Below are experts of layer 6 (counted from 0) of a mixture-of-experts language model. Rows are named router (the router's row for the expert), gate (a neuron's input weights, with its number), up (a neuron's input weights, with its number) and show model dimensions 0-47. Each number is 128 + 24 x the weight over its row's rms, rounded and kept within 0 to 255.
Before each expert's rows: "mostly gets" lists some tokens that are sent to it at least half of the time. This comes from a sample of Wikipedia text that the model never trained on.

# expert 7
mostly gets: "ucci", "mathbf", "La", "aged", "Al", "Gl"
router [178 141 155 159 137 114 155 123 115 153  87 128 119 107 128 110 116 129  92 130 162 133 107 129 142 160 144 112 169  86  87 132 149 117 180 137  84 127 109 139 142 127 153 147 119 104 145 159]
gate0 [ 95 156  92 106  94 147 114 164 148  99 109 166 113 136 125 167 105 137 129 107 138 117 109  99 141 122 102 140 157 155 128 108  83 142 130 111  63 151 171 161 127 156 128 163 135 119 156 140]
up0 [137 141 105 156 117  93 152 146 159 170 112 114 133 169 132 154 117  69 128 144 130 140 104 155 111 136 129 144 108 166  88 120 105 132 152 131  93  94 160 136 162 199 105  81 139 140 131 135]
gate1 [151 134  96 159 143 128 128  98 115 136 142  97 143 115  97 145 145 143  92 123 136 110 129 117 109 141 139 148 136 136 163 188 127 131 145 174 135  91 184 155 142 144 172 128 158 133 158 107]
up1 [164 144 107  95 110 177 106 108 134 139 134  95 108 124 118 151 107 138  95 150  86 130 159 150 156 119 128  90 162 145 115 103 122 132 160 140 157 119 126 147 136 128 187 165 110 169 106 132]
gate2 [ 94 129 164 116 118 100 127 150 125 135 141 145 105 138 134  92 130 136 129 133 150 147 119 152 148 118 111 126 112 126 115 115 116 116 101 103  77 121 101 167  96 118 130 152 143 108  96 105]
up2 [177 121 110 110 144 147 114  80 131  97 166 114 178  95  96 157 113 130 112  67 125 104 133  95 132 133 123 172 161 131 162 117 137 148 140 174 164 131 130 118 150 156 130  94  92 143 132 162]
gate3 [121 139 150 140 141  96 122  76 112 144 162 151 115 177 160  98 127 157 142 144 161 143 154 130  96 123 130 144 116 111 125 117 127 121  76 164  87 117 125  79 149  99 123 112 122 114 132 122]
up3 [115 137 143 140 107  87 138  70 125 141 140 153  87 147 122 120 143 163 149 144 171 150 145 171 120 133 117 130  76 116 149 129 148 135 102 161  90 149 120 112 111 101 130  81 106 136 130 164]
gate4 [184 144 124  92 113 157 120 120 147 107 121 146 135  90 106 129 116 139  99 149 114 163 103 160 148 111 117 104 119 112 163 128 118 148  65 116 142 127 167 147 123 141 126  91 126 153 119 137]
up4 [139  93 135 157 152 140 142 118 132 108 160  79 131 170 136 106 112 116 160 127 156 128 156 119 112 150 141 137 128 138 125 167 126 106 149 173 104  81  98 152  85 125 127 136 106  84 121 124]
gate5 [132 151 113 157 133 152  92 140 114 170 192 166 121 141 137 153 111 105 121 149 101  97 134 172 163 168 136 123 149 112 100 163 129 110 140 132 210  99 136 123 136 148 116 115 131  92 132 121]
up5 [142 173  94 128 115 138 132 141 117 150 146 124 124 117 124 110 135 155 173 163 124 138 121 180 133 196 123 104 151 126 160 167 122  73 147 116 209 105 119 131 140 141 157 146 180 122  58 138]
gate6 [149 149  99 167 170 123 130 102 105 154 113 134  96 125 150  79 113 148  83 140 107 112 166 130 115 143 156 126 177 141 110 136 119 153 129 122 137  90 121 131  94 133 124 115 123 155 135 140]
up6 [150 155 119 146 163 136 109 119 151 135 147 148 124 104 148  64 137 170  93 118 116  98 155  88 135 183 151 144 142 127 104 171 134 141 115 137 118 139 105 117  97 135 123 118 112 158 128 145]
gate7 [106 125 174 144 108 143 143 184 115 151 151 143 131 176 116 179 163  77 121 117 135  68 124 129  95 154 101  80 148 124 141 145 156  84  75 128 107 131 143 125 118 189 134 184 110 114 129 125]
up7 [148 150  94 124 114  81 127 126 117 124  77 145 167  79 112  91 132 157 184 159  93 192 139 164 134  99 134 150 130 149 102 104 110 151 130 138 134 138 114 154  84  57 127  99 147 116  86 110]
gate8 [148 156 106 135 122 132 133  95 148 126 108 109 180 185 102 154 134 125 107 106 135  95 110 127 110 147 102 157 151 116 154 135  97 118 155  83 133 133 104 183 140 128 159 121 100 150 101 122]
up8 [156 130  70 156 146 122 119 135  82 157 124 133 107 143 135 144  89 116 105 107 159 102 145 172 154 133 106  86 107 148 107 113 123 128 143 116 131 116 121 109 153 140 141 147 100 149 120 129]
gate9 [119 160 126 164 154 139 117 138 171 109 119 106 127 110 169 130 117 133 171  97 108 123 143 143 164 136 100 141 142 155  97 118 156  96 127 124 136  94 134 138 127  90 172 157 183 173 127 116]
up9 [122 152 137 141 168 130 117 138 151 125 120 123 114 103 153 151 136 157 144 139 118 121 134 152 117 187 143 141  98 131 122 120 107  96 154 147 153  93 132 131 151 106 159 127 182 144 120  87]
gate10 [ 73 172 137 130 130 117 130 115 117 109 104 175 115 139 126 139  99 125 141 118 131 163 141 165 176 138 113 117 121 118 117 154 152 128 149 120 106 102 147 159 104 120 176 111 128 138 176 129]
up10 [132 190 104 127 116  90 113 132 142  89 136 143 119 146 100 153 134 146 156 141 147 168 153 184 147 134 107 122 162 121 148 144 147 143 187 111 127 105 139 128 145  98 147 118 101 151 123 112]
gate11 [152 112 128 133  84 115 128 170 138 105 122 129 155 163 162  78 153  93 110 147 156 165 138 118 119 121 136 167 164 106 127 122 103 156 100 127 137 190 154 157 114 110 134 133 156  71 130 143]
up11 [ 92 120 131  87 114 130 105 100 120 134 140 132 101  96 103 166 100 156 142 101 104  94 150 118 143 132  79  88  85 128 133 109 157  90 149 130 170  96 128 128 141 126 150 185 126 143 114  98]
gate12 [150 143 117  99 133 141 131 132 121 139 131  98 108 123 135  72 132 130 107 148 106 160 160 139 126 109  84 121 109 128 114 148 137 130 146  87 142 140 109 123 122  84 160 118 144 124  82 138]
up12 [106 123 110 154 172 140 151 127 129 109 108 141  87 146 119 130 128 131 135 114  96 167 133 119 120 121  72 135 153 125 131 137 136 112 137 154 133 142  97 129 110 111 153 115 138 110 100 119]
gate13 [150 128 158 161 129 150 133  92 133 137 134 130  94 172 160 133 148 101 130 106 112  96 152 164  99 140 119 128 136 128 164 168 150 187 134 109 107 100 124 103 103 132 124 120 127 164 114  95]
up13 [111 136 105 120 101 125 147 127  98 140  99 145 162  80 135 134 120 101 144 118 177 143 148  84 149 118 169  99 119 127 102  98 138 100 130 128 111 148  89 153 147 150 147 120 176  87 157 169]
gate14 [151 153 107  98 109  99 120 153 120 133 163 147 134 163 132 156  84 125 120 144 159 105  95  99 130 116 143 113 143 136 117 133 142 145 180  94 159 104 128 131 140 147 103 165 110 147 166 150]
up14 [168 149  92 121  90  80 124 165 109 162 170 149 119 100 122 158 141 140 135 119 126  84 113 102 118 100 110 105 165 118 126 122  85 140 186 104 126  98 146 135 137 157 155 156 117 167 116 108]
gate15 [126 184 104 147 154  90 150 135 135 133 158 133 102 128 123 112 115 178 129 177 151 154 154 162 122 138 136  73 135 114 121 157 116 140 143 145  99 155 128 137 144 129 164 167 164 125 109 169]
up15 [171 121 175 140 105 126 133 120 134  95  91 136 160 108 118 130 136  90 100  99 140 107 111 131 159 130  85 164 133 108 166 119 166 121  77 118 132 121 153 173 134 127 122 103 104 119 127  84]
gate16 [128 119 143 163 129 129 119  98 117 152  86 108 146  83 156 109  93 128 148 109 119 156 130 149 104 110 123  65 115 101 144  50 158 144 156  93 146 123 131 183 127  70 157 129 103  99 103 132]
up16 [107 121 118 106 133 142 110 146  99 145 214  98  97 148 153 117 156 121 132 119 139  68 106 142 154 124 131 166 122 167 178 155 120 118 128 130 118 121  92 137 146 168 125 158  91 149 121 134]
gate17 [ 85 127  98 121 115 127  67 172 171 124 182 168 145  88 160 122 101 168 138 131 145 107 129 132 192 123 111 157 117  83 116 106 129 125 150 146 105 128 123 163  92 171 131 124 152 112 136 166]
up17 [114 113  79 133 158 126 134 173 168 141 173 167 141  96 181 111 140 128 144 164 142 104 111 161 182 137 143 141 109 102 132 128 107 135 188 106 120 153 138 154  90 115 147 117 151 109 160 152]
gate18 [114 133 143 126 114 115 128 137 162 142 120 139 138 131 132 154 150 133 139  93 133 135 132  88 112 150 143 164 142 153  88  80  99 206 162  90 101 151 103 143 174 128 114 141 132  99 123 110]
up18 [120 184 125 137 118 101 155  92 168 121 143 102 127 125 149 108 124 100  89 135 131 101 147  89 145 128 146  84 132  91 129 167 118  88 146 143 123 161 149 154 134 140 130 174 126 142 109 114]
gate19 [139 134 166 117 136 132 125 143 121 155 121  75 122 159 125 133  88 158 133 154 100 152 120 105 128 152 118 118  89 131 131 144 176 107 141 126 144 129 111 128 137  99  93 103 135 169 129  96]
up19 [ 93 128 122 112 131 140  98 156 145 125 130 144 125  77 103 104 159 125 139 116 141 121 149 141 139 146 110 152 183 131 143 134 123 137  92  96  99  90 154 115 143 156 153 132 132 111 123 152]
gate20 [150 110 107 166 124 111 101 121 169 140 142  94 137 115 168 158 143 120 106 117 159 118 103  83 100 127 148  87 103 136  97 159 128 127 136 128 124 148  84 149 138 141  74 105 103  95 134 119]
up20 [ 99 154 166 159 147 139 157 122 107  67  84 128 142 143 169 104 117 127 144 116 113 136 139 154 150 126 139  98 131 127 142  81  72 111 161 105 183  96 149 116 102 111 120 120 107 135 122 106]
gate21 [149 140 101 127 106  84 134 122 128 139 139 153  62 156 139 140 107 133 146 137 135 114 109 106 120 135 143  97 136 142 136 123 109 146 105 164 125 166 119 140 113 129 158 131 124 103 168  85]
up21 [139 185 120  90 119 104 130 172 118 141 123 177 130 103 141 155 139  91 112 161  95 109 111  92 177 135  90 111 155 136 113  89 151 172 128  93 116 118 102  97 132 100 135 132 126 130 144 134]
gate22 [117 126 131 113 124 128 125 152 169  83 113 143 148 123 132 169 133 135 161 177 134 140 151 128 107 147 160 127 105 112 110 130 108 122 169 135 131 125  93 100 134 104 152 123 147 121 156 125]
up22 [126 122 125 143 120 113 116  77  80 145 125 120 135 125 111  87 128 110  70  65 115 122  99 106 141 117  75 123 139 143 145 123 148 118 119 112 100 118 138 136 110 147 109 128 106 126 133 121]

# expert 15
mostly gets: "ucci", "ö", "ham", "ell", "ney", "ko"
router [151 104 100 100 123 128 169 169 110 134 104 125 122  93 122  99 137 138 147 161 110  99 100 100 121 150 155  89 140 118 130 165 111 146 131 109 152 145 127 148 118 122 135 121 129 107 114 189]
gate0 [176 156 145 118 117 112 145 118 157 135 109 126 225 128 135 106 149 159  87 121 122 157 109 115 107  65  90 123  86 121 145 107 112 153 117 107  88 151  86 104 105 129 175 154 176 123 124 143]
up0 [112  74 113 135 136 116 100 145 103  95 153 116  44 138 118 181 100  99 152 129 120  87 122 154 104 163 161 127 175 156 109 166 141  79 114 163 147 107 163 163 117 160  85 117 120 143 130 134]
gate1 [107 155 120  91 120 120 120 167  96 130 136 119 127 110  95 142 112 140 145 127 132  86 127 133 124 116  93 173 124 183 140 146  99  68 101 101 123 145  80 148 108 152 107 113 146 163 129 170]
up1 [129 118 106 117 152 126 134 105 154 126 134 127 152 133 181 131 133  73 131 121 153 142 149 113 145 115 157  86 145 101  67 145 140 157 143 128  82  89 183  71 144 108 168 138 122  93  89 136]
gate2 [149 152 151 153 124 132 114 102 134 102 132 109 123 180 151 149 164 117 147 171 149 156 160  95 153 158 104 129 131 123 141 138 110 104 110 123 129 137 138 165  89 157 126 144 148 135 144 134]
up2 [120 124 103 157  76  88 109 120 148 111 121 126  89 152 143 137 129 160 102 147 122  99 156 164 129 148 129 151 144 110  88 145 114 135 128 107 133 143  81 122 135 139 171 145 117 103 118 106]
gate3 [ 81 105 170 106 119 130 102 122 150 127 162 119 144 159 146 113 101 168 158 136 155 142 121 135 115 100 148 110  92 161 121 129 177  87 144 103 121 132 122 110 151 134 155 104 151 116  98 168]
up3 [106  99 168  98 139 123 129 144 132  85 131 135 106 125 136  98 124 121 146 166 139 124  95 111 116 133 102 112  97 125 102 138 199 101 143 105 126 110 127 102 150  83 157  97 168 138 105 169]
gate4 [154 124 106 142 147 136 109 134 112 108 137 124 118 128 120 152 146 149 146 169 134 155 145 156 141  80 106 104 123 162 123 121 130  83 138 151 140 136 128 138 105 117 135 124 140 115 104 134]
up4 [126 125 132  94 141 123 126 140  45 139 111 123  82 142 123 109 135 111 122 139 155 127 120 103 141 142 177  80 127 124 165  89 141 121 131 106 131 107 125 145 148 163  64 111 109 116 139 164]
gate5 [119  98 125 123 127 117 151 142 109 112 133 119 116 138 125 128 140 107 135 147 141 118 101 129 141 142  77  90 130 135 128 122 146 109  93  93 118 137 109 164 138 108 142 147 143 104 180 113]
up5 [121 126 116 107 124 142 119 149 110 120 107 135 114 172 133 117 128  99 106 167 116 142 108 174 161 129 100 140 140 115  88 112 119 110  98 127 125  98 160 156 170 104 106 142 149 155 156 100]
gate6 [118 129 105 172 134 121 109 134  94 138 174 124 149 171 120 149 136 104 101 120 168 103 110 172 161 171 170 106  97 141 148 100  91  93 150 114 128 113 155 133  76 117  97 126 120 149 146 127]
up6 [135 141 118 130 140 136 132 121 103 169 157 113 136 172 102 153 132 130 142 115 133 158 127 157 178 183 162 155  96 124 135  93 108 135 142 124 109 106 116 127  91 147 114 110 131 150 127 126]
gate7 [ 89 131 152 125  70 185 169 169 119 142 148 113 103 123 153 114 146 111 167 140 136 128 125 130 122 156 136 191 137 132 139 117 168  97  95 133  95 130 113 104 162 111 153 137 128 153 120 144]
up7 [135 121 123 155 138 127 149  75 166 118 146 128 184 116 125 141  68 157 118 150 142 142 123 112 137 100 106 117 122  98 152  95 108 134 148 107 182 124 154 144 122 129 126 137 143 136 146  96]
gate8 [155 104  79  88 139 152 134 162 111 101  92 109 109 144 177 140 121 123 128 139 139 109 135 115 110 119 103 132 113 110 161  72 144 133 112 127 141 123 158 136 135 141 114 131 154 152 129 146]
up8 [119 128  75 125 125 140 142 110 133 116 117 126 106 129 131 125 164 154 139 140  83  87 136 115 110 116 147 116  83 104 148  44 115 128 142 133 101 131 180 116 120 118  85 112 143 167 147 105]
gate9 [114 126 138 117  91 113 178 141 121 152 114 147 196 133 120 133  89 131 138 118 153 116 128 111 105 144 178 118 120 151 148 131 127  58  87 124 144 136  73 157  99 112  87 104 144 110 135  98]
up9 [154 143 128  81 124 121 158 168 158 112  95  89 124 114 131 144 111  97 159 118 121 137 127 141 117 156 156 109  80  78 135 170 156 100 163 106 123 130 102 156  84 121 106 158 115  96 145  92]
gate10 [144 130  79 125 138 126 109 138 155 172  95 140  88 145 157  88 100 131 107 165 168 112 141 150  96 144 118 141  92 137 106 153  96 130 137 121 118 112 122 139  90 137 143 151 128 102 124 110]
up10 [146 103 132 167 128 113 127 162 146 131 131 101 126 156 161 134 118 130 124 126 140 146 145 114 117 114 163 147 118 130 134 112 127 109 149 107 100 186 123 114 120 141 156 143 156 128 104 130]
gate11 [130 111  95 109 130 113 109 113 159 100 158 141 100 125 131 190 125 157 167 118 121  92 165 118 139 162 130 158 143 143 114 140 144 137 177 151 121 148 127 151 103 124 129 153 126  97 151 141]
up11 [126 156 107  89 139 142 109 125 129  95 136 126 119 128 165  94 138 107 112  99  94 130 144 142 186  94 120 124  94 139 142 131 119 129 160 154 118 145 141  94 167 147 101 133 145 150 123 162]
gate12 [131 111 117 126 112 161 108 144 129 165 158 149 130 155 116 100 116 121 122 129 108 120 107  93 165 170 108 129 144 132 133 117 113 126 170 116 159 125 139 108  84 150 136 163  89 142  96 178]
up12 [151 139 120 107 110  85 115 149 158 172 192 144 143 162  72  66 133  84 156 141  95 130 125 118 114 134 138 145 152 109 108 131 170 123 112 113 132 124 116 111  85 116 139 145 114 107 106 185]
gate13 [130 151 109  93 184  72 162 111 119 142 142 120 165 133 154 140  97 117 121 115  99  93 122 167 139 147 152  75 133 128 118 115 144 138 122 128 139 140 104 142  68 143 130 116  79 122 137 159]
up13 [122 104 143 163  58 196  89 145 110 118 118 138  84 120 122 146 147 128 147 172 143 153 120  93 120 105 109 174 138 133 140 120  94 129 121  99 129 130 156 119 178 130 139 131 161 135 113  89]
gate14 [ 76 145 168 137 147 139 172 157  89 131 131 114 165 127 104 101 112 144 123 128  94 134 150 122 110 142  95 122 140 113 144 134 140 142 109 144 114 129 167  91 166 137 119 124 103 131 105 169]
up14 [145 147 129 146  65 165 145 144 114 101 147 141  98 117  96 158  75 150 107 141 118 137 116 132 103 122 109 145 142 109 116 127 116 150  99 142 126 135 122 135 142 141 128 104 127 170 132 125]
gate15 [146 154 119  96 104 173 100 133 109 132 141 129 116 149 143 100 125 143 144 120 182 148 113 114 128  93 133 116 135 103  94 125 128 130 133 170 105 117 135 163 103 106 134 160 134 152 132 163]
up15 [136 148 114 135 123  91 110  89 119 125 100 171 132 127 137 137 127 149 110  92 168 116 106 154 137  84 137 101 116 126 138 152 119 151 119 126  77 154 114 205 118 125 141 113 111 162 130 128]
gate16 [ 88 139 171 134 169 123 149 152 126 105 122  95 122 187 181 133 170 132 180 114 126 120 152 118  71 125 133 109 104  71 106 172 122 103  92 165 119  92 169 135 117 160 147 103  92 115  79 120]
up16 [ 97 122 147 130 119 115 136 153 134 141 160 112 142 149 128 152 140 133 165 137  95 184 155 178 100 171 137 126 139 154 122 159 109 130 165 117 124 102 144 142 108 153 119 110 166 146 140 157]
gate17 [125 140 141 161 170 145 142 146 140 127 114 151 104 118 105 156 107  95 134 145 138  77 139 168 117 138 100 135 109 109 124 110 101 139 131 136 119 131 104 129 141  81 140 117 167 173 132 155]
up17 [140 102 146 114 129 122  97 115 121 116 144 100 158 149 114  85 113 166 121 123 150 147  79 124 136 137 156 132 145 154 111 156 158 137 120 131 138 118 132 118 153 147 106 150 140  71 114 132]
gate18 [105 149 148 164 145 121 141 106 144 130 128 118 115 158  92  84 119 126  82 108 145  92 115  88  87 113 153 142 150 105 138 129 107 117  88 117 112 145 166  98 128 180 165 154 122 115 141 163]
up18 [164 134 121 121 103 116 117 125 126 122 124 136 125 111 156 142 143 104 190 117  97 180 139 169 177 126 114 121 129 157 131 134 149 124 139 128 124 152  96 125 140  99  95 135 168 125 128  88]
gate19 [138 142 146 108  47 165 139 143 104 134  95 135 142 140 170 151 169 162  68 137 162 136 115 150 102 149 123 140 113 122 100 175 109  96 120 109 115 135 142 109 100 117 110 115 109 136 114 194]
up19 [128 147 119 153 112 155 143 137  78 117  96 123 136 141  80 130 118 147 100  60 138 147 102 154 111 106 116 169 116 120 156 106 138 105 134 113 140 139  95 137 127 153 102  88  91  85  92 156]
gate20 [111 113 135 148  98 127 147 127 124 135 127  78 113 110 104 124 115 125 147  82 113 135 165 121  92 123 147 133 154 116 122 120 123 107 108 148 122 144 116 139 124 143 110  97 102 101  85 145]
up20 [182 135  88 155 116 110 143 152 138 140 113 128 147 183 139 124 124 118 111 192 125 132 103 171 106 145  97 152 118 146 132 110 152 156 128 129  82 152 120 121 127 147 120 156 107 167 114 108]
gate21 [112 105 153 129 126 114 131 162 121  74 168 122 130  79 135 160 136 139 151 151 113 109 155 119 116 174 119 155  86 120 139 124 133 147 108 157 100 133 112  83 129 133 120 131 116 118 144 121]
up21 [122 138 147 167 145 123 133 107 126  85 133 114 158 131  92 134 123 161 139 138 120 133 140  94 140 151  72 156 151 119 139  94 151 121 121 145  96 137 148 117 152 130 113 139 111 127 180 131]
gate22 [111 116 156 137 122 159 128 134 109 101 152 151  67  96  80 168  90 166 127 124 153 126 133 149 117 122 124 137 114 142 122 146 148 141 122 136 124 155 136  97 150 121 118 141 119 163  94 128]
up22 [147 117 113 112 118 110 131 118 159 129  83 108 217 157 163  95 139 110  99 124 119 122 119 105 124 132 133 109 135 113 139 110 101 115 142 124 118  84 118 181 112 146 134 132 140 102 149 119]

# expert 5
mostly gets: "nia", "tz", "berg", "ton", "ney", "da"
router [140 140 122  95 124 128 137 157 161 128 125 125 166 135  87 155 125 141 163 159 119 138 148 107 120 131 151 101 165 101 163 150 168 144 163 120 124 110 146 164 106 154 169 101 110 129 104 159]
gate0 [102  86 127 175 146 115 142 152 158 159 108 110 140 109 139 103  69 143 143 146 154 166 180 104 113 130 127 103 131 154 121 141 148 165 121 146 131 114 121 137 112 144 172 157 150  96 121  97]
up0 [119 105 138 137 122 119 155 135 160 157 138 161 152  79 163 120 156 165 119 124 114  89 106 148 132 114 148  99 136 126 134  76 118 116 114 135 140 144 162 122 115 118 115  94 125 178 113  84]
gate1 [142 142 142 158 126  72 101 115 120 120 111 100 120  88 149 131 128 129 116 124 151 141 151 133 105  93 162 113 114  94 114 105 156 135 136 144 118 120 118 173 119 133 171 140 148 154 103 127]
up1 [116 132 108 134 136 157 138 154 131 152 135 166 111 142 115  95 115 163 175 135  81 130 131 143 158 123 151 142 118 155 150 146 110 117  89 135  96 144 153 108 157 136  91 144 116 125 124 104]
gate2 [140 145  95 117 131 135 158 117 137 121 176 154 191 174 163 109 124 119 142 131 143 105  92 145 119 110 108 152  96 129 154  99 149 134 137 109 117 103 159 117 181 104 133 144 112 148 101 117]
up2 [107 102  72 101 129 142 135 107 135 125 110 130 126 162 118 141  77 150 100 111 123 151 111 122 179 155 141 122 110 144  98 110 131 101 154 148 126 142 106 113 142 128 124 147 106  99 126 133]
gate3 [ 98 132  95 175  99 144  91 110 147 171  70 116 136 140 149 158 121 124 138 156  81 133 134 115 135 158 143  93 132 163  84 133 131 124 117 164 129 113 127 125 119 109 149  86  91 106 130  90]
up3 [111 108 109 134 102 145  90 121 118 158 139 126 176 163 147 144 131 135 167 160  80 130 132 108 144 152 138  85 160 164  80 116 150 127 131 155 100 122 129 144 158 108 146  99  94 160 157 129]
gate4 [150 138 172 140 123 141 134 135 141 109 161  89  78 135 123  98 113 139  99 140 143 135 150 131 111  93 109 123 118 135  85 100 106 119 146 131  54 115 133 154 125 118  75 125 132 102 120  94]
up4 [154 126 151 156 143 163 124  89 175 107 156 105 116 141 141 119 151 142 109 171 174 110  93  98 109 130 128 128 147 119 115 106 155  89 147 136  80 101 138 118 121 125  89 122 149 121 124 150]
gate5 [ 93 111 124 153 146 145 117 124 139 138 178 185 178 131 149 199  93 130 171 143 118 182 141 141 100  85 167 112 120 153 167 161 141 155  66 110 138 132 169 155 146 122 133 109 144 150 128 143]
up5 [142 128  73 124  98 143 119 125 116 188 152 149 173  85 133 118  97 161 139 144 159 185 117 106  76  71 127 101 112 143 138 133 164 174  85 115 145 107 185 178 155 137 165 111 125 141 135 148]
gate6 [155 121 118 110 107 155 130 181 134 119 133 135 130 155 119 120  85 132 136 124 123 114 149 171  65 170 150 135 127 127 159 141 133 123 156 125 108 104  86 178 134 142 129 137  83 172 114 139]
up6 [122 118 114 107 111 189 113 138  91 145 144 144 166 108 101 120 121  93 144 164 126 101 111 199 104 174 129 106 156 164 103 135 126 160 169 105 137  97 111 161 149 110 162 171 131 147 131 145]
gate7 [124 138 144  94 120 117 141  79  83 167 101 139 123 135 104 137 107 153 155 148 158 140 119 159 145 127 120 117 106 130 101 128 129 105  97 162 134 105 131 161 109 115 189 111 109 167 169 158]
up7 [123 142 154 113 118 136 125 100 126 156 146 178 151 168 115 144  96 135 124 142 158 153  73 118  80  94 105  83 118 109 135 144 129 155 153 108 107 122 149 112 150 190 137  97 139 117 137 154]
gate8 [128 159 125 103 126 162 131 144 116 150 115 124 105 153 141 138 111 107 145 136  74 136 152 136 170 106 133  93 129 141 114 108 128 142 108  88 100 141 142  99 126 149  91 140 167 148  98 184]
up8 [ 89 117 101 168 148 142 110 182 120 147 114 104 123  89 116 154  88 120 138 138 125 134 145 127 173 118 163  94 115  96  92 135 120 161 103 144 132 135 103 111 112 141 105 148 110 142 150 119]
gate9 [100 167 150 160 118 120 140 129 140 146 100 122 148 112  87 155  98 153 158 151 135 201 175 108 103 131 150 135 129 131 111 124 156 104 121 123  82 110 151 132 131 103 116 136 123 169 118 147]
up9 [191 153  93 140 119 146 106 177 105  78 127 136  98 126 140 131 125 102 175 101 112  90 107 173 130 129 118 133 131 127 111 119 139 136 160 103 153 125 153 122 126 128 101 107 150 120 133 131]
gate10 [160 169 131 118 174 150 116 116 137  99  93 146 156 102 141 161 148  87  93 166 115 162 106  99 137 103 123 125 144 101 136 160 179 166 125 124  97 113 117 160 109 157 129 119 180 108 133 124]
up10 [157 130 117 112 141 125 134 127 143 123 120 140 159  77 138 132 117 119  88 125 119 122  86 158 156  89 160 136 138 116 106 115 174 131 154 126 112 117 116 125 131 121 146 121 137 139 137 149]
gate11 [139 137 117 144 115 109 136 132 128 100 133 131 123 118 180 107 141 122 160 158 127  97 162 111 118 123 131 151  92  88  79 136 166 134 138 141 109 126 154 124 102 143 190 165 122 106 139 122]
up11 [138 138 120 112 137 154 129 124 126 150 126 130 120 154  64 156 101 139  94 138 120 166 111 156 135 156 106 128 145 177 137 135  86 136 106 127 138 141 118 139 163 111  97  89 150 144 104 118]
gate12 [113  97 142 122 165 136 184 140 152 132 123 127  92 138 139 157 154 161 140 106 120 129 152 114 117 138 122  65 126 123 103 159 141  93 151 155 114  94 134 202 138 140  72 126  94 128 102 142]
up12 [174 150  92 125 100 110  97 122 132 140 127 142 152 113 112 103 140 126  95 140 177 131  90 113 112 129 103 188 113 131 172 105 126 149  95 131 134 188 123  63 119 134 152 121 140 135 134 140]
gate13 [144 139 120 105 119 109 130 138 102 123 117 136 173 102  87 118 114 135 135 120 175 137 151  95 102 116 124  94 139 107 136 106 122 175 164 102  99 102 158 155 123 177 151 133 141 130 102 100]
up13 [132 144 166 151 125 137 127 134 115 161 142 146 128 143 106 105  90 132 171 142 176 164 145 118 147 100 124 141 135 113 160 147 114 129 156 116 160  78 136 132 138 120 148 157 125 151 102 117]
gate14 [128 151 134 128 132 140 116 158 123 106 128 173 150 147 152  80  85 157 133 119  91 172 143 101 123 120 138 110 112 110 132 156  89 122 143  96 118 155 118  86 119 130 153  99 138 141 141 104]
up14 [168  99 127 134  77 126 112 121 182 183 143 133 129 136 153 121 144  88 117 119 123  81  98 107 157 143 112 140  99 160 102 103 142  92 138 127 126 141 129 152 103 168 116 130 151 100 123 136]
gate15 [123  96 132 143 130 102 138 155 117 155 101 151 144 161 143 114 116 113 118 137  90 137 121 132 153 158 123 125 162 143 126 175 113 138 119 130 161 117  78 132 117 162  86 128 144 119 110 128]
up15 [125 105 125 171 103 133 146 155 103 134 160 130 171 130 119 135  82 168 101 129 161 144 135 145 166 128 121 138 102 126 149 170 112  82 183 139 131  90 130 168  94 120 130 146 122 164 147 148]
gate16 [136 122  92 117 171 135 141 146 146 102 102 105  92 136 108 158 143 129 122 132  85 137  99 154 132 126  86 112 129 144 116 143 111  83 138 122 163 113 176  95 131 125 110 127 111 115  93 124]
up16 [144 126 139 134 129 119 116 109 118 110 184  86 116  98 131  93 123 119 127 157 160 129 115 109 136 137 116 171 113 123 106 108 171 161 105 124 106 109  81 149 145 168 150 100 155 129 158 144]
gate17 [146 132  93  88 166 157 131 119 167 132 135 110 136 105 127 138 138 124 105  97 139  80 141 134 126 163 148 120  97 122 178 129 154 110 138  88 150 110 139 101  99 122 129 132 110 107 102 176]
up17 [181 140 135 142 148 124  86 121 150 111 113 161 148 168 104  88 125 108 147 100 137 169 104 107 108 155 132 139 109 122 133 128 102 162 148 123 116 166 128 123 107 122 133 161 129 164 113 135]
gate18 [123 201 147 115 128  98 115 141 133 101 116  96 140 133 130 182 147 111 193 107 141 117 124 128 160 155 125 152 125 158 170 115 101 104 121 146 165 145 106 131 154 131 105  80 146 118 135 143]
up18 [144 108 141 105 135 135 135 102 137 104 140 129 129 123 113 130 171 147 121 106 114 111 110 133  94 125 149  68 116 139 126 137 114  80 145  87 135 144 162 179 111 106 165 149 118 125 138 140]
gate19 [120  81 124 157 113  79 111 126 132 129 129 110  82 117  76 121 139 120 120  87 159 150 152 122 132 106 112 106 150 150 116 123 145 121 120 161 154 171 132 148 104 131 129 113 114 113 103 144]
up19 [122 120 126  94  95 148 140 132 130 119 133 110 119 131  76 109 107 153  80 137 127 156 130 107 154 122 138 116 123 137 115  99 101 140 140 120 151 139 100 149 154 168 140 129 130 136 121 180]
gate20 [132 169 129 115 150 161 112 125 127 121 157 161  94 132 122 166 123  96 123 167 117  98 176 118 106 114 116 146 172 107 142 140 124 121 118 152 140 164 149  89 105 119 135 106 162 118 148 130]
up20 [130  80 161 112 104 113 118 124 143 104 133 107 178 116 143 102 129 137 115  74 136 183  90 171 135 158 132 130  72 139 113 155 135 128 124 118 145  80 118 127 130 141 161 173 115 140 104 152]
gate21 [130 101 124 176 105 136 125 168  85 147 171 155 115 118 127  65 119 126  98  74 112 108 117 164 116 131  88 147 129 135 162 150 107 125 113 121 127 117 148 126 139 145 129 106  91 161 141 109]
up21 [156 110 122 161  90 106 129 169  88 132 140 154 119 140 112  84 114 155 119  82 104 116 128 145 132 145 126 125 128 142 177 161  90 146 128 118 140 101 161 126 155 150 134 119 106 120 136  79]
gate22 [171  91 165 162 108 134 107 103  94 126 152 110 132 111 125 142 135 111 103 150 150 102 159 136 155 116 161 127 159 117 145 146 136 120 131 106 123  89 110 144 152 101 151  87 118 150 101  76]
up22 [127 136 131  92 153 106 113 101 175 127 165 153 122  90  98 142 119 147 147 126 125 135 127  99 150 148 152 114 144 179 107 116 135 138  95 114  95 147 122 141 128 169 150 152 149 107 128 157]